From a checkpoint of a small mixture-of-experts model trained on Wikipedia.
Experts: 48 GELU neurons an expert, a sigmoid router.
Below are experts of layer 4 (counted from 0) of a mixture-of-experts language model. Rows are named router (the router's row for the expert) and show model dimensions 0-63. Each number is 128 + 32 x the weight over its row's rms, rounded and kept within 0 to 255. Numbers have three digits each.
Before each expert's rows: a language model's description of what the expert responds to. This comes from a sample of Wikipedia text that the model never trained on.

# expert 49
What it handles: Subject pronouns. Subject pronouns he, she, it, they right after a comma or line break, before was, is, had; also he inside words.
router:050091117144074131134129163114108142074145165128135079153075091136102117137105117118156085060095185106152115076148151126168133105195120090173137118152115168120112118079167110147120097110146132

# expert 41
What it handles: Month names and symbols. Month names in dates like on May 23 and degree or prime signs in coordinates; also assorted table cells and foreign-script names.
router:116089103131171094138131148101126148074130164068111113151090135144111106104116126101148122071045137092116137084152123151135172116129151142130143131066126142113090173125134127110072106129164115

# expert 45
What it handles: Numeric punctuation and units. Dashes, spaces, commas and markup between numbers in dates, scores, coordinates and measurements, such as 25–15, 1953^{, mm, °N.
router:179163139189134145131153104153185124153100153111112069151103113149109051091137122108107167181132192145063114191126106070120128129071132100135122145149080163111141160113117136045103124125140131

# expert 58
What it handles: List and infobox punctuation. Dashes, colons, line breaks, pipes and semicolons that structure infobox fields and bulleted lists, as in Position(s): or Year:.
router:093076060131146108184143139132136140064141147139135086078046167134097156111104108182145043138101135144139141162196110171130163096139142166089140154106110179122131102127122097165028092109164167

# expert 29
What it handles: Determiners before nouns. Articles and determiners after prepositions, such as the, a, an, his, each, one, mostly in running prose; each other stands out.
router:125135087111120135120133106149133132156119154190128131096133187126113098122115194075123155192173141137151103156125113078150146140137153148178117198158122099081117135040144158134096144066139072

# expert 56
What it handles: Place-name endings, Cyrillic. Endings of place and personal names like -burg, -shire, County, coordinate marks °N, plus mid-word Cyrillic and Thai characters.
router:089129096196127135136141127148162139121139143102125064102173115078101152105116122168098056122049086145075137109150132121104128121120076131106138143038120163146094123115141095143124147116126154

# expert 53
What it handles: Capitalized word openings. Capitalized opening pieces of words and names in lists and tables, like Re, Le, De, Con, Un, Opp, Super.
router:143084132082139111128144105126096156152112160125137104127154138194135113140106119159107034155096108148175167139132125145083095094162057095122143140071109100186146147113170118129173107148136120

# expert 42
What it handles: Capitalized place and name starts. Capitalized first pieces of place names and personal names after commas or of, such as South, North, New, Long, Le, Robert.
router:129068110122099110128117145154124112155118137132135111131149201143129122162147089218058091135083098133149180103145082125144150131089051100110156061085128131166119153054175146110131102144120160

# expert 23
What it handles: Years, numbers, markup. Year and number prefixes like 197, 201, 187, heading equals signs, line breaks, commas, and raw byte pieces of Thai script.
router:145096054139143070184145108080097152086164125104141071162114135119128141148077137156107143088127154107109110156194143120104109096137101118116162099114086127147061137152104115096092148038177137

# expert 9
What it handles: Prepositions after nouns. Prepositions, mostly of, also for, by, with, from, between, during, following a noun such as part of, Ministry of, funded by.
router:136180086116092124146135138146138115092122147092187099147149117094116138117120090147129107105159119132108161157145127021102117135125111208121128135146117136126135103144110142154090114124137104

# expert 39
What it handles: Line and row breaks. Line breaks and table-row starts after table rows, sentences, headings and list items, such as a pipe opening a new standings row.
router:169084096134156123098107081105101148093131134135123115131157187099158123207114074158154158142123168115107079163121143135106102130136059168144134167148099119112113131155103142114092124116152131

# expert 51
What it handles: Capitalized word starts. Capital letters and name pieces starting a word after a dash, pipe or list marker, such as Jim, Bob, St., Ar-chitectural.
router:167083123159126107149120171139142121093126147079083121106108167170156051083131070151140134081099164141139169105112108173170192111171156139169115038057120140079123175109155127076167072141135087

# expert 1
What it handles: Ordinal suffixes and pieces. Word-final pieces, especially ordinal endings like th, nd, st, rd after numbers, plus %, en dashes in scores, and name endings like est.
router:130179145126134123140135148097209149089142166140088101113101085161092092114130114119192120027055148062108157104142124156149149124152129127133135180113133144086096128070068090096085103094137130

# expert 61
What it handles: Species-description words. Prepositions and verbs in species and nature descriptions, like is, of, grow, water, red, plant, as in it grows as branched.
router:076146121128092111160124101103139153148132171108091084091078137153098113068097041126187104123077088081160123093152113121097177132147034150091122128135130176096118150151125132090105135096133180

# expert 44
What it handles: Word-initial letter pieces. Opening letter or syllable of a word after punctuation or space, such as S, A, Al, s-afe, ab-ility; also backslashes in LaTeX or chemical formulas.
router:152097155143088122136114072122158139120125121095189115135107188150133142189114114155140122113126186081183062145123124170161082133148131130177121118117137123114123105097183061123162128116143118

# expert 21
What it handles: Word starts, sports stats. Opening pieces of split words like w, b, h, start, stop, and whole words such as average in earned run average or batting average.
router:106126088162144098173142141130175130146134135119144112081098098158123149182111129197173081121108108111121119132137141124154163110117069159177119129143098164118113077120083129101085119118139197

# expert 26
What it handles: Foreign-name syllables. Short consonant-vowel pieces inside foreign or rare words and names, such as D-esc-ription, Inn-ov-ation, M-uz-in, Path-og-ens.
router:103095145132136082105153086117133161120148164087172100165141134160128076207144122165180170054066143120142129106123113152081121111153075121085137085153062155114099098122157102148095125115154119

# expert 16
What it handles: Name-ending word pieces. Final word pieces completing proper names of places and institutions, such as -shire, -ville, -ington, Exchange, Island, Street.
router:056103144106137138140141100108148107122154130110164118101111148075040103176120128130141134142084111117144136108156126126121115131122037148060139167048155116188128077094187119159072113111157163

# expert 4
What it handles: Adjective suffixes, modifiers. Adjective-forming word endings like -ial, -ical, -ual, -ary, plus determiner-following words such as first, new, other, and zero digits.
router:098147134136116120150124156104154127118146131182143125130117150096102045182104141138160114060098080124171102146130125131144152122147107176096139129133134146110086101118151125106091048075211164

# expert 50
What it handles: Hyphens and articles. Hyphens and dashes joining compounds, codes and scores, like Osa-class and Z-9, plus the articles a, an, one.
router:096132060142097126180120113128169116149129218159133128160088178129093123120107151188097100145127168131165133157122134142127110134102107130149130179132056187147071118116075116128151107102189120

# expert 33
What it handles: Closing quotes and brackets. Closing quotation marks, parentheses, commas and periods ending a title or name, especially song titles and names in track listings and tables.
router:065124073129142111154126080110154139148137129177163095152120123081115172123129089079081121160125087116122118087145134134096146138142108137116144167002130136110129056153132157101063130086145155

# expert 32
What it handles: Capitalized title starts. Capitalized first pieces of titles, names and sentences, especially in music articles and tables, such as The, It, All, single letters R, N, L.
router:138060144104129128122153158115150102169156159125114094094131157099124119134115107136108092079105124124178160120102107187141135097105048093130152146107135206141123122106168110097108103140151138